Below are experts of layer 9 (counted from 0) of a mixture-of-experts language model. Rows are named router (the router's row for the expert), up (a neuron's input weights, with its number), down (a neuron's output weights, with its number) and show model dimensions 240-287. Each number is 500 + 25 x the weight over its row's rms, rounded and kept within 0 to 999. Numbers have three digits each.
After each expert's rows: a language model's description of what the expert responds to. This comes from a sample of Wikipedia text that the model never trained on.

# expert 28
router:493497486487509489503528481478502492517496489458465492502516509507522442479510463533479537540501497531522516531530502518488490505508499513499506
up0:529497508490519457510456517524496488522476504484510568487510492495510531484517484532456510484523495477498525441514486483506532494480527488506510
down0:460459458488512545510471481530497510514505492479494503482539486487500511535513513517514488503479463546541487538515527499492489481526436501509506
up1:510500501514436473515484456506518475519466497462537540490478502511518525484514467514438506500543518477529479471525473518535537505500494498569498
down1:475489536507489517526473474463490496486503522527517455528535480506524470510508510488501566528489513483500530511494530479488494446481496497506477
up2:489486477491491490492475539530514467538543540495503484508528503476450522528458523530521497513531460482494488493506557451506576508543531507525504
down2:499545468487464506503497488493503491493495493532506475500457503484487540500477494529539533558506487459514508494484494499525450464470542516475498
up3:478511552522493497485420501497500509490476516494499526512476522484512469549480505475490457498541507499538470532473503509478511466498502463504485
down3:503519510507488493522484461484482493499529505514492470423498533503528541489504479508485481518525439514499508489455480511515504559478486495483503
up4:525541489490546507473492511483476489532555492483500475511511510511487475543507452495506491506501487478510513550548509520487472518476516510497507
down4:495491470501500490505485516481503486517500478509479509499511478449520475513474490483453502521450462504549526440479474474572528495522525495506481
up5:459505504521490519480500485569478517462484473498477482484543528519494515540476514482494476491487528508526500486505518517506509518459515504496511
down5:488508450481470491486497491533509501509480551522533481491491486511483539517464512534489497493481522497487484460485533504464479494500531499546486
up6:498468501445517474477498510505528460492499507507490530519483475489469517513533500516469475492472510499553503558543471474516490487511492513542502
down6:517502487441477516486513496504485486491502487532470516476500505496513460502505502472517522490481524501511519511504527476505504469530486481505472
up7:478512502496446470511521504506514509559469532508497503521480510516458489481475461555526474482543471496473489466514455528475508479473516542503522
down7:485468514477477501516496525524483510513542428450531477503554536545522484469472448479514542497452499495501528469516489487499478484506536539488544
up8:519507497500479465498549496510533522488477546485521516523584494495511527484528508503501467514519500487513462500587499512500514495525505513495438
down8:521494510483494471493523547471485467458477524521488471464517502509502485490509450515499487489531541543521456496492480491498524485471502497475492
up9:484449487568501524472501534462529497503473435439463524497485475507491491493448497510526501475498522509509500498466494497512501509484520565484506
down9:505529513495507507465491535497492527484515519504473540479476489462505486503494470468494469477513470491479477478479499471509502563482516561519539
It responds to: Capital pieces before a period forming abbreviations, initials and numbering, such as No., St, Jr, Ref., G.m.b.H., list numbers like 8.

# expert 26
router:470500457446499530504470470457533473498490513478500553523527490487564421503513480500503495518467519491495497493592500533478504484466495525532481
up0:504507511483519492483461497529495507557538507482541476490492509505479490528498521503520494494469546547523556534492497497493502501518465449492501
down0:527521500520527502512492528539460472492500552500500501482494512526476495478520520490514518473490511509496516508502499510490488450548510459492519
up1:503492514526487522540522469527479506478516481535528495532468498473527533508488519472500473475509538472491490485501451466494523502491493520529528
down1:508496494484537526468491473538550525472523527482527512518485530527556510520485423518479517476493480505463508477503456506473467503501455490497488
up2:491506507495496463460498528481454582533524514473478507474507497484497493480463512507518480478522462495471526506448527457521491506537519478462482
down2:513498466484486498478495469483498486495481481486512481478481518474541489482481510540466531462524497491481492479482508479545486501521479491508477
up3:487492557443446444461508504459478534481486506485524470526474519507494483514545514492489478558474511511465490511520487486492462498475477440522490
down3:461492493516519492518526520481517498493525520494544522467507542477496488502500484488499487475485491507514495495484509435536474530498507549492492
up4:532519483538415478480562516517520480493452481473514490487470503501466477489506523521506554496499466528499452500443517504492513525484546509478516
down4:485502481503478513504529497455531513505473487482517491478500494541505517498533492461459482526547492496479521499505528511531504429480478542492533
up5:475534522487558494504501527495472503480456481492471493471492461497502489535476542507480518469461484527509497512532515492532477480497491496499507
down5:523520481474491522497495491496494510499538506465558516520487514471541501492523540480506490497500492528470523483516508498447527484526504480528477
up6:506499492487480501502502525477479542482531514530527487508534540499507468505495452544492509535519496497532502520481512470537492488517525547496512
down6:488510497505525477524493534483500494496513534487462498520452476474499496487528491495519521505499520494488462488473514509486494436501463538505491
up7:494508499535484495479476503535527508503533495490503526406507522463488498522481523467486498516542519521526481510492534500551501474495520483527501
down7:480499554539490504531491507527481509555525521507520499544492518502511519458478472452515509543501486484499493499494513541479476541506497484529497
up8:565477545504485523483490534521497495513501505512462490484511464477546523518562514510521488519554484455473509469500515509512493462450488509481496
down8:503516521542515478512478527492511532463488487510526483486528449505488492488494484510448496467502503473548531463535523481500534505520493516507481
up9:473466490439496504452464541510501467504518544490525448514567537513518499506505526530475485514508495513484471456470520506516493502501538490534509
down9:523461505456528473498498495478473472487530534509487487469504533488520517479511546488476489516527520503492508494505511507514461517515505483483509
It responds to: Participles and predicate words after is, was, were, be, followed by by, to, in, as in used for, known as, due to.

# expert 9
router:498494491492488492493582487503515463538496547492459498520533517499497508523484524471486479510515507471509499521521497485509471528501523446508502
up0:452483493527500566513543511530527468457517502516496530501480483506510476516507513507490495514476488521500514513534482493508501492505504502472438
down0:555491499500481542491531505536499492465439473504473485508484492512479503504505499484504532526500543493469505477492519470482495516479471535535459
up1:526540527496498495512483497514511467479497542499528499473533537511494512526501473485536516473563506491472481514491472492510500498498480484502485
down1:517490541514519516484484517452507509466539497487498503568535479524506514463433435474527513501444484465496463525498484463475508504531483509448491
up2:568515460474490515459484519468480498528453514516491506528448503543494485458521509470508529498497473452484538473477477520526507487503502438514461
down2:481479511516485457483455477515470479487502472499504493493504485526479501500501499484512530461538503504500473477475494544479490479507437515476494
up3:501495499474506490520506486510482490481481491474497507514486453499502505482544452492509526508531563541514486466489435494444476482497528439539504
down3:530495517501480492479514506493517510480500505514506446559535466507461492508452525457495502515490487528480510544535533521466524507495462509511485
up4:508485468473481506512453481456503490506413514510499541549493494519463478466498522445506474453529506479458523490538456477514472523492515472514482
down4:484515510501532486491490524512510509502454501502470473519538474468489520491480536514499501483567501473485471488536502546509499530478488486505496
up5:451518482493509504506478491490540509519495510469474544556503535464522480504525452470528510487489551547528492530556520524520456501469515493488547
down5:500551528475522489468490499510535541533580489522542482523521470532533491562508509522528481502503517461483518464473488515494484468446452518476478
up6:539508504497501477480551481479532451514499482507509486499482496489503475511485504462491526522504500463560505444479516544531465469512506537509511
down6:528514478486515514522492516505502493497528575469480484515494484467481496506534523467510484498518524492556504552497502482545459505472503511476567
up7:506515479486523524542508490516491512505523468510519518515510493460523492528506491534534502526506489525516493503481446512467500519513508505499497
down7:490485519497517491501506545490506518489515471513483508477468527500487511516512494504539522535456508503508527514505479474408468461497497512510531
up8:497520515444484441542466499508535474470438477500504515560475483480500533478501481540490488517511511477497490518518508485513490500508440487515503
down8:500480489497522529521513488494501556482494485493511542490497435485535496489454505485521515507487520524505481488530502498525493476517504528524503
up9:518457519506496491506510545524504561472525489505496526466494524533490485494499499479500467480470489470503493486532519512498515519504467506461512
down9:470499465500473494474506510522533511535528495473491527496446473476466506471523465456476456531551535510498502498464506498493501482492487525489487
It responds to: Blank cells, decimal and percentage endings, zeros and position codes between pipes in tables: election results, league standings, football rosters (MF, DF, FW).

# expert 4
router:501502532515516504470518484446485512499513510446489503486538457498479496505493445571521508555484465496496508558523493531448532474535503518485504
up0:458486547515491505497511513538500514511459544490551496521490475448519509535448503481499488508465501517445515530525543518483532520485466497489505
down0:468514499496537508529521486484526539545492518558477479497478480498514486490545502510493494502470483471485489501514518495438479508479465496483510
up1:505512516554524496455540538461468469496519513512524508514538536479479496502479540526486467477487471471488485501488500482498483488529545476458493
down1:483499473504466473521529497493537464470487527477450540548502501489517495499475524522542462539477506461501524553483484488480489490504556484504465
up2:486475489497512483506562497454504492469540493528512489466470440496575522479514487508509518509473492488521472550546490569524496470481481506536470
down2:545510501501511507486502483435460463486456485485538485483525475507539499469513523521458520489462513484494439533493488481488503510499469488442542
up3:509531535552497494489484469519474457479475491475503503492488507476491513494523470522492548515503477483498494457520538503447506513500528529469458
down3:508535499500476513447487523506478502507496512530499465539466489484518506481490495499492523528510480512490509472504500420507477466495529506486470
up4:502476522490466563506535479481526501472518505507530522496476454500479464492496491470538457499546514497557515537475504521462498540443494457532468
down4:498473488496481504482517460515512495514507494466429539491483482510477477483518486488517462502497519483525500510509469556542510478484543496504487
up5:509499535523505513455515469433521497447512501452490571482533471430522521521436498496496488495491520473463512508550447486461480510522509500483499
down5:497518485457508503514533479483545527507485466508474494529501524472485511554512453469510483510472514519515512488527507499496434513453510514506498
up6:495480558470491498485479496535551501536463538526497444499524542517478541479528527484509479487496493528473506456543490516517494504501538511535524
down6:478502516522505491516508508541528507541465532502484499506515513508487492512496503532506518524504508492550511476502512482480508460475512517487522
up7:475510492463482515485466505507467425513508531496495540510527484496449518499481488486494548509485473516457499495477492475520525495489506488536500
down7:468505475485496477527498527551494494502477490488485501508530496507485488515532553499501520501455509487485482497479540468448521511515510498482491
up8:498504492497496492527483542511492455543522494494466517483541474493475510458472500513495487489510499515495513465499486530490482527475515475488497
down8:464507519497539536506500461531495502522535506481495483520519531496486527512486473512502481514530516497498499491526496492496517527445536495454531
up9:518491496505502494463531504499465526520462523496503535485505525470490493473483527514541514501555434514525489507487497507490506551493502493503498
down9:465479550506541482484532487491450518476473441449496520501483489503505509453489492494525546478511532516463451504451477495533494533501472536512516
It responds to: First piece of a multi-piece common English word after an article or preposition, such as cour(age), hon(esty), resol(ving), constitu(encies).

# expert 37
router:506476484530492500441470499547431499480513513500489514519472475517512516500515523525505531500488482504506526487525522507503520411506513496478512
up0:482512472472495471530514488478495498527445467479482510480526521505480457469503497497518535488484481531538481489473465491517529498495509482495479
down0:516492491436510514497520482481506502471505498462488542492531529489476524493519489500512505497539483492494507524512490529505464497499463480463508
up1:482531521485475479465521520467509497498492494496543541478498518467542516506451506545507532506508531488507468512519489507504456499498467526512534
down1:505450513492480519481497485462488476527511510505476476505483536503522465474532499551507485442540537485477490492521478462459508523512599510534541
up2:476503528488491519504519546490509500488512527536495557510465486503515473513481509487483517462461522473473506501524511496513488472472523523449550
down2:476522500498546492497520484542502517485475517485486448508493460486522505494518518504474533491497484529490461527501474489515502490528477504520470
up3:498515487487493478486562458441463476530463499504490470513512511474505476502449522504473508477469512496509507489548473505536547503491488507482508
down3:506503538527516502522516487509535513525497489506550479508499491476536512458503510524479473504526484502491451491520557520548479480453467523476504
up4:464512506506489472500543493484493461547508505487538492499466505473482545505542504507481518515448507489531531527516521527505501563527521539526516
down4:525550531495457538509503499511484527515507480541498508497483510503495517466473477503486496435528429515526483514510506527475497483470485481481467
up5:449528520519458468485472561503543511484472518510502462542493561508499478513488470528517506524492513514477450463492504532492472479455521482509539
down5:520498524429516487480506494522494492515497508503550486492459500486518535501473535529492514450492473519501505493475482511490486477535458547497463
up6:496471501496476482480516533490482521491485553489508493540505531538536509460519445495516507496509488500516493499481516488498480505476484465486538
down6:467529502506516501502529446486526526505542520504535489513486495455497494515489437483510464494522496462460488511487486490489493486482493495497521
up7:437482522497476409479472477517499468470551500505546490451528552541507548499498522471515521485504474489557502516478522458491505525464477491476447
down7:515521464539542480511478515496509490472487476483509535493518531471503478521472528498467519509505481515501504530508486459474490476533483515465498
up8:465519484520484496495517524484489482478500460474471503500494496488514491490482499513468430528531475498526499501483439511493467490510548492480493
down8:505509514489509481497497514497509527493493528487553433492495457494525429500467523503479499515487532543481479453492482504520500486474460534510511
up9:526505491456500514527452497449494488475486475540463514458520461476477471491502508506477493474517479496541507520511464472488456551506480499485464
down9:487496496495434469497480532536452501478500512455529525461518490480507535514486483536533483427481496462508527535479495529494496481503473476518530
It responds to: Last digit of years and numbers, and words before a comma or period, such as compass directions, US states, countries, and "However".

# expert 11
router:499499514451518497537476503493490475481471508487467522480522533476506490485483494492492510452506472466509496483491474523551478475469485509493495
up0:477502559516510490526513479519556518527527525527439534497456524535517504517504516573476517521514486488479462558501497536487515523519537502494540
down0:487508493528533513477474488553524477484493521468495489487490502498462501414476499449487504524511555472478464456476504466539520517484498510521491
up1:466486511509479497464502534459509464538501497477520532548479497478485488508483503490482468461492462510518518475511485498499526488483483406505506
down1:506524511507490544490541506526517513488475506491522492523532520547494462500524500533492477525468466579551495512526495500485507491457491531487465
up2:444516507508521467483549522474488485453480463493474476485483506500525493519464492496521477516514491489457482491466485490497523502530541520448463
down2:541509489495508500502495479513482496489498465504507506522506512467481502506491483506499499518502505517485499476572446511474527525506532489493530
up3:517500471503479498476499484494514465505461481470545477432478508521509516471451485497539489489533503512484498486450502483479488496516503494494475
down3:496466485525475523522449471502514494484487467480483477512475538560480522496479479501488485461495477464480495477499574505491514465496498489539479
up4:549508502514512463537530486521492491487498502477524515459530468482506523505485495464486483508493492520483498484528501463490498505541490522540491
down4:517528503516446454501481538514473483480447459519496479503483512489511521513506574474507504494556476505474524468472507527497456478491522481498502
up5:513527469496530543480458501479514501476540507498485508483507513478487526504490515468497506457402532490476511491503516509524452479501515493481462
down5:457477507465471536508545520530509502516520493513484460481479508447480480525497558528459499478494522514486543512499502519484505477492535507505528
up6:544509482526491506476502513501486483511509465493518509492502526454465512503487519476467481493479482498451497462439503515479508501526487492456509
down6:501461527474481520477479558477490535458499516578470492521497518473469511459532509516501490462467469476510487489493484510477496500479528490497486
up7:509501469496470496505488497480517559485487482547496468505528485497484507522477529474490479516462511476534525532509512513572519511469512491501422
down7:497492485465460447507517531542498484509500481506475514528510475462485495509458467525512530556542536502564510496483459504517483500522527481492469
up8:516483505490504479496499534480496495515519505515502524514497475497494517518536516498460482498505500482523485472526509488475557497523513504488513
down8:497465540501481512509481494519510544441541490519489506523490539487483506539511513513516477505518537455499481487511519497509533449511468505495542
up9:501519498459467484521491460492523492496502476498495523505503526525506559516515490539495521494492514485499483509499516469459502494495510490507496
down9:484446468459515510468481477484468471478512503481518497512463467475478508476496498445484473515505531490521482474523515503463511518520487509489481
It responds to: Numeric digit tokens inside years, coordinates, scores, table figures and identifiers, such as 56 in 36°44′56″, 0 in 1–0.

# expert 0
router:499516529510503519504456482501478527503496505507493480472485486489546534506492435466516492490506481500504538486551499524509491503536506522486476
up0:502521510478533522501509482461467561500517509497512539503495527484440448497498501494525509508507503490545531518491506514480543467504497493570543
down0:564498525508519468532472516443468519551490510443493473505535493459500494528484498556509485451462505489484531503478521490457510478527485479497489
up1:495532504516518498485461474484480506535505479448491488482479486527463541503494501484537522501552476486497503542469515496516475462496538506494552
down1:477484498502543457449489505490482502489497482472513469491488500465478482490480502519505518481512477509522446523486520472462495469523515464498502
up2:515524503489484516540454509463534446475517465507510510524483498492515499517492539519503485476493567522494458466483516493497508516515502488504507
down2:492529504512483554478464478508516516485493524494487479520524453515524485504499521506487485448498513499537532478507560492438517438520476500486504
up3:494523493479507499535530528461559448476523504476466492488518507524480507501500529501463520472493475510455513505489485509528484514501545429463482
down3:453514495492497500507512481497507514472518480498504521479490475500507486461471502524532481493525509532503523551487499453523511411455489459482485
up4:497453540498554499485490519516496549480473509488484476508467493465489487479481503498517526493466527492468494517531495448490490518523499561516492
down4:482523545460503469511484438497510469499499539474495482513513510489449490463469497537516528462474508492450515480527515487412518490522464497474546
up5:480489565509549474475478519502446522489496523500478501488496494477475492532499485511493556480518501545469528516526503480534481490593500504478476
down5:521520497527513490515509499494496495452478500499492491565482523493461503533494484467476502464489531512442490479550526497513502514542480513515503
up6:483511469537506547471455516525529479471494531495515509476474515536518580507502491536528485510448448492523499530517550513527509476461480484516522
down6:459499500509496522494515439472515484499471475505527485526505499516478515520508449554508487489533511468479490501512522548506508507471495529514516
up7:517480564448501471528503515508502485486480509528514466530521493501470480491480493493482491508508509510548486457516477468484468529542515523482544
down7:481521489456496488511534484527502466515461511518494530505532478554461492530501508494491467501469498466521498522501485474459477486527512489516542
up8:521536550514503520505515477509490532514506479538510474489520518476503519507478534498504505466477454494482512488471484480509445516516508496515500
down8:489496521487475502520526473472504476509462467509512514497514482489473547538534486480489495549470511516458537515489464508507474489501497511512478
up9:523505516523497518459520504488474499492478489558505523529542522535515497530493532519532522490522483471502475487497502447534498527452511471493480
down9:529532477499458500537519482528513493531462517515482504517492473527507496528490469514541528457527515527515485511519522441515475481471472510475504
It responds to: Lowercase pieces inside rare or foreign words, taxon names and non-Latin script bytes, such as ic, ent, ith in Allentown, Epithalamion.

# expert 10
router:518515483504487484507529452502545480520501508531513571500482446515462470480498481506516479497507520510489443488503521511579524507469494504463484
up0:522482523485489500523512486497515540559509544517487514482479488488544518509479526481483515481457467504482530515491507503536495482484492507462470
down0:498485531474522489519527542476484525509508495485512452532492478528512530477512509501506546512510503480478467483539493532467502491467464485509496
up1:457482528509539512490522483483502491470476504517490453496524473495482485509495485522523457483526506506534482514525491520534458499555564509473479
down1:528441446538534517527465504501558462476487476537513464490516511474460499519509528485476485466528508468440536507512484530510509471481474544460473
up2:491468526473539571516499498482462518492506487483508526484496514491499497550490508492466542516484514467510518481474488490495525514501504515466484
down2:478547484550469495495524511500479502517470481539504506514497506447503493533499457497476493483525471517509508504485461490529458470517519523507505
up3:452490466476488453538506463505506532502500470493568490491520525487495517497480496525476480529450495513473470456487528498485479492497503499463492
down3:525479500495526494532446526544481493520446511462500540472511519523532529501485509484518502429476499513507504472473494515532507487522534529516485
up4:499499506512482480496497533516536490510478508472499504529586517503454549489536453558549509458501491491497521467488495553518478518497489499546480
down4:469517555505437482518493547490509503530471488505527482481497532490452502525477499481498499480500461506515487464512481520515493510509471473470484
up5:453489506504448466446481470526472501487499492506495495487489480534500425484540511480521497487517483508502518481464504507536511514510450507506497
down5:499509517507520531516481493508488498542516460513555515504519498519489501506484493484487507465492477527520527511523507520493512417478483506483525
up6:475461504546447521488497453502505514464481510457455555502534476506512488506519493540487491525510498520527458531523486513523489477452507547499501
down6:526484498509539495488491505476477517575471499518497554489525464488526521486461492484483519497514499516508503490502521543505468510502485489497520
up7:526481466525534455541536475553493507470488557560525502508501460502492473508506484483504503495527460522450494458506512522489449532488491468545507
down7:524481522555494479511507479461550491497488512500540492474458510511559511497524484532470537476460507536527463534508502502490487520471482511503478
up8:533518494527501461475509462496543495501465499528492542488524500572510518457540506517508512497499466471459485521519499539539521504443488497493515
down8:464506470478502517528497488515517497490465456522501473511508487526524496467480496470464511542472496530493491498521521417509549507519537514481511
up9:498499478492551485496532523535502512521455520492489498484485477520504468468494474532495506520497471494518497521506470446502494483500514514502467
down9:445507505474522493505523521523509511498459490515461526535507507491474481480519493505528494539487492534492531494464485498496482473449460495448487
It responds to: Title and head nouns followed by of or similar, such as Minister, President, part of, number of, Republic of, Species of.

# expert 30
router:514536521481467529521486554461530508476523565483538512531476518494510504477519526495513532484509518518476512492535528456459510575469488486546523
up0:491493493473494489520480486497502524503488509544487512564511494474501491544445476477484482517478479496502514482464488502540509510505505500526421
down0:531511476496480498492525510482512477471523524488507516500472479465508517506464486519493511500514534489477508477535508523494481492513486516530518
up1:509529513486499470476520480485481494480489420493511514499501521518479511520505493520482512507491485468534448459516468503530481481535499494476469
down1:532541465493550542505500530516488520456490506530479501514514517472483496504494510486507511482491455562518542504480542488491485514475530516470500
up2:554491518468478537518489525529498518487494504514469492495475491517502495479520465496478502486474521493528521483499510466505466544561488451499517
down2:495504516515493484473536522502496490467492475539509530493484505517489497518471534511508487523463476487495481485522494518497529508482523505515521
up3:476508491511474515509534501554483514499468479503483479423513514518490533514512506491540466497509493557487454495484487512519510523505503518482522
down3:434504473520532522528493512498497554515472484455507470517497483525519510464501463471559494491519511518486493487542485498491489526543437482491516
up4:497523515507510508503477467513536498503492467441461509489476492499485477547493477483552489494531531477485520473470497517533534535513554488465528
down4:499478492502515495516476496536493509555502463465476519474494526492475468482478487490517494479473509502510524538492497514486516460546471544495492
up5:531520556528492498503528524523502535504534471503530496466517498494489516568513479502510512521479498463491502484533515492512511516491486531515498
down5:512500502496497511511508511494475473497446496512498476510493453499503474502509512494503480532537481488475536470462527490517488459482506567491511
up6:514513485475497470475501524485505457515497503499488508499478556448487493507506546529519507499484524468471501498555532528549513460462480517497459
down6:487476505560498499533457490490468509496484506483502525501498459513454488475490510514516523515533505505543506506509431462472549480514529504499499
up7:492524495481476468489501509490515500534485481451476469572491502509498532492476500493536489501473471519460536523477471519441489503544488519498484
down7:479513481472469482501485504568494542491543519536514496540483494518497550492522496480478515508435502496508538496500513505502518500502497508475483
up8:468516498445503475472502530508490493486486527486528511500472482516508552496486489495505496487534483490478565508520471532496489488473483481502508
down8:477512486487487497480481506533499485478476482508519486460482569535516515463519529518533529490526526479492493508499480510472493486468523513511476
up9:517487486531490484479476485520495537532513521497476504490469464491495507477504491549515490511514518502522521492545537468499486503506508493491476
down9:548504506529547513519469538491496519523480475502499506492511488468528489484486524464534505479481499494499466478524504512443501480484532458524496
It responds to: Commas, and, of, with, including, several, many, linking items in lists and phrases, as in clothes, newspapers and manuscripts and copies.

# expert 27
router:510486474513519472521524515507486504538490497556475478483458528505501524500521532484504507508497504516498463482485509551465498503486521487483515
up0:502505526548506504477493475485508507552500525477499474486525561494483417490464508444539546487442503501483490498463512459527491534470496477517475
down0:467451515513507503501504462510540471504542506522510475548518495502507524469509490515522471492469515493512509507529499477484480497518547503480512
up1:536533523479500522462493525493487453497477530529488531496478492491521519516484485495494513528591477491486491512552463486550515544513486514475518
down1:518495496540470500510489506521473525493511448512507466510474510506505502515501506492471456497482485486530494512511506506443538505507481522488504
up2:499552495499469526544511504470510488454469508467499495513516496526520532548449503528476450530462450512527485508531493500512483480487496458518485
down2:485462515517464501504500527529479466447539545517491483520529529510477519522496498485513501519525516508513528478492498503508511490489498502471494
up3:462503476451510484475486488506553506521499483478491541496493523518439483495490515489473507479503514488488499531501506465475472438477516498528580
down3:440504493500495518518527500508540487462511483524535511540494489475459497478541465509552520494510481491501520480527498483481503454466535499514514
up4:478500485493499478490455490452528506511476529510535518481514513506486499488477505512452512501498478478453514527504520513546503543509477470501478
down4:496487517496496474525499500482466480489526515490486506544492531468483559444453506499475487489504512424509548515533513509547484497548548524489518
up5:463496512481543519506486497492476496495534495506503507471533509504499484502529524519553526469483489498536505532527493514520513466507505443492464
down5:434475463498519495527495501508505525511518510479496484523477488490544496478523516531457534475474542506471478429577478483475507485503485560450505
up6:520469467511522495516544496491487510485487543494478508413500506511502481490508510492537486557513479454497470495481499495484503484498496515534525
down6:513481504491529497539520502528501535502537510537486485499473512508478537481526489488464542515483559498446478493524500500490494501488451526579486
up7:498488526484467500501525518492462475512490498511521526499544465502526501491516476495497481462451524462507503485472481504484530524458497512465501
down7:501478501452512510471476461505525464485531531484504567487456560471476528491505458478472458495495462510499510490513496530504533507520503549495525
up8:511528517494510465521472486525538466456504500482453492471533473477544503504533471500494499515517486532525497491506482475508527500451525496476503
down8:512515493488480515505485489505511498431520514465491472496553520495480487483518520454463479456533505488466513526478468485504461518550469470512525
up9:499532454489514443523489518504514504479496521498516453485522454533497498507506508468513478483511476462494452509499504511502443505521455525482482
down9:517534486555498513485552502507466481503509488488486473466519504471450471527532501497461479467525512504490438516511471499501491527519507546504508
It responds to: Closing == marks of section headings, sentence-final periods and decimal points in table numbers, such as Career==, 138.0, cover.

# expert 17
router:518526513526517497509511524469506470475508503542490510498503497484517533512507506476462478462507526499520529524464519495507460478488497529479508
up0:488587469498485525498513487488502488535484485519458498507514504462504519491477506519490465512498492476494503497470451509523507527458475484533474
down0:466496498484503513490488509490458526499499493522485489476483525495496465507486490565487531507521529496520470480437512470503535497544477514521433
up1:419451516485470460490546496484542483474485492530550495460509483510508538518485489447471483482471526464469489506499541435468495517500485493470534
down1:538522483495493505514485518523496499464531460527490489528497546471545490508509502547515531543518539455520490496517477507517497504469490468495500
up2:481557523426538489476502508494489493494475502484528510419490491503502482512473498497514480506527502493526514495465504461476488484510522510516524
down2:470495493536511500483463512552464485485437473504481498490461499546466496531489501514537503458518504558552485498458496532507498507525478554437414
up3:522528499475476518482475571490427515490517522495458486500501494488541558481462496519504488537506507492488497496494452514510533515508501541527559
down3:548445474519469480498482478460491545560440496528482498470515538517481501493501501479478494472533503493511493544539533510490478539512520492502494
up4:501514497504540470521558494472533483443507465533494520497450519503508479483474493497491477519454525502505514505542501478494531470467494507494485
down4:508538518489493492536503472487513535517492475494515514549463492495487488499520521502506491483517531477487484458468494502457521389515480487492469
up5:517507529478531519500550500477509520500510525490487470495559479485498491523460492517479508508528505496510485514500523442523520526483543504521560
down5:549506460538505479517489518508515494480495490489483463517490536484549503503493475508467489496497480484507515536483481433476500466533488549516441
up6:504454490520479444470488526497514492521515508542536518461499461498515539516476488554550504546532528452535505484484497500515527535491501529500490
down6:495487520515516532570528505515502483494514496511517517548483497486531486468492518511505543491453515505528522537526498503518499495503526532514541
up7:454549508453498476474454490508546552506519494480485482488515452522465530508484466524495489463473472474491522497492518487463506499483520511558516
down7:493493495502512523502500447485498506458530483513491513501512482455475494491474494460503518471504515521498531491465497512522488499469499542513486
up8:526469517529484500489494528510510524480470498496526489498509496497527541526452497529511515508499479485547507512482519536488527508506534511488506
down8:502480508467498514531494473477500545487552489499483476478549511522463488504499526509453502533466488460530529451511488484499487480515530502512520
up9:481502497501470525525505534552488524487473475495530495478482465542504469462464493502500491514481465455491514559451527531493512462524479478492468
down9:477503493455468458564492512499444521487492507496478495465492432508500519473504486522457511528534493495504515501521524510484500504552517490538478
It responds to: Standalone numbers in tables, lists and measurements (16, 104 minutes, 52 kg), plus "United" before States and names like World, FIFA, ATP.

# expert 23
router:498523531514492481457546512504479452508478517492512524524520457481505479531519551480494451505489509526545514514522499467504500552484490443520500
up0:503508522490503447499498533517500507493472506484520459472512510487518493521511523460481501535493496493478480536453534550533509516487505513591516
down0:534511542491531508499490520494529558517501480493494453512497484517518492505521532477506546542506476495479502519493562494474476506475542540463467
up1:534538480482526541468499486491550509506530480493493480460546471505477461471417471488525476473511517513515492494524487515449521537494502511499494
down1:477503526473480502497466490497445518483518494537520505525501542507484493470454493498465543468512440489507528495558501446480457493479531529496510
up2:577516494512527489514505445520528523512514546474485501509520541498527499498487530506506483477513445540494484530510468489519524520495520497483478
down2:464526481512493513513517501494527463500510541540504513521497485461495479496525511455504516492480513498521482468480481478439479461493507498435488
up3:525487479458490513535469479543452510491521513485513503487458525542503501483482544472471481483543505473474495476567475485466513498538500517532514
down3:483544552479464472479512491475515534513519501489502490488526524472495494529512477470533522549515502474503534444500482491515548576477490500505509
up4:509500536482516482468530504516475443438520532506473497458526526509474480482511445509535493476456481531532499487495480465511490492520521533490465
down4:505477506491501521507489528496505542547503485522483486525489485475541505483496507515449497510495519477510518460474514479505483484502467524500493
up5:543512502517463469496497520521499533536473505450559526502475558451515459497487524498514499492534492498479447495517501478502485537485463492490515
down5:517529532518508512527466541444538531473508451507517490471500464481473520486537489491486475486458503486524530466453501555471492503508476495481502
up6:527510480480495496508477427528462499544507520497477514525528513502478486495481521505483525503510528487471527481516514509500500487520494499466530
down6:480490529507514551507474544491478472499548513535528489528478512517504511538494511471480535543496457487442509500494495505452507507479489484487496
up7:478485521547512528485522495557495529528478526509504531467542492547493530491457505536461488495462489529472505480488475508464493527507541527481493
down7:496482511531469485523486498456539501462492495456512505487489470475457498533521483495491479494491530529531519480509506524515474544495471509520518
up8:506527516494526484498491447512508507514519499480496510463458488497521530480508472489510518533472483496480513502500533509508498503493502476489476
down8:502509489502485460511498493525503477498491490556464486487495484509493517447497528506446580465494491503511470550501506456428469490489500510491525
up9:526510480508510497492527511524496500499505543524475533500488528506512509525480495495518515495477489527473518481514455520546492472499541512510489
down9:509517515525450515529483470473484505515496478515556501493532532507499544527508506478517472503501501482516489518512446473540505524484483469516509
It responds to: Endings of Latin species names and other word ends, plus closing quotes, brackets and braces, such as -ensis, -atus, )", }.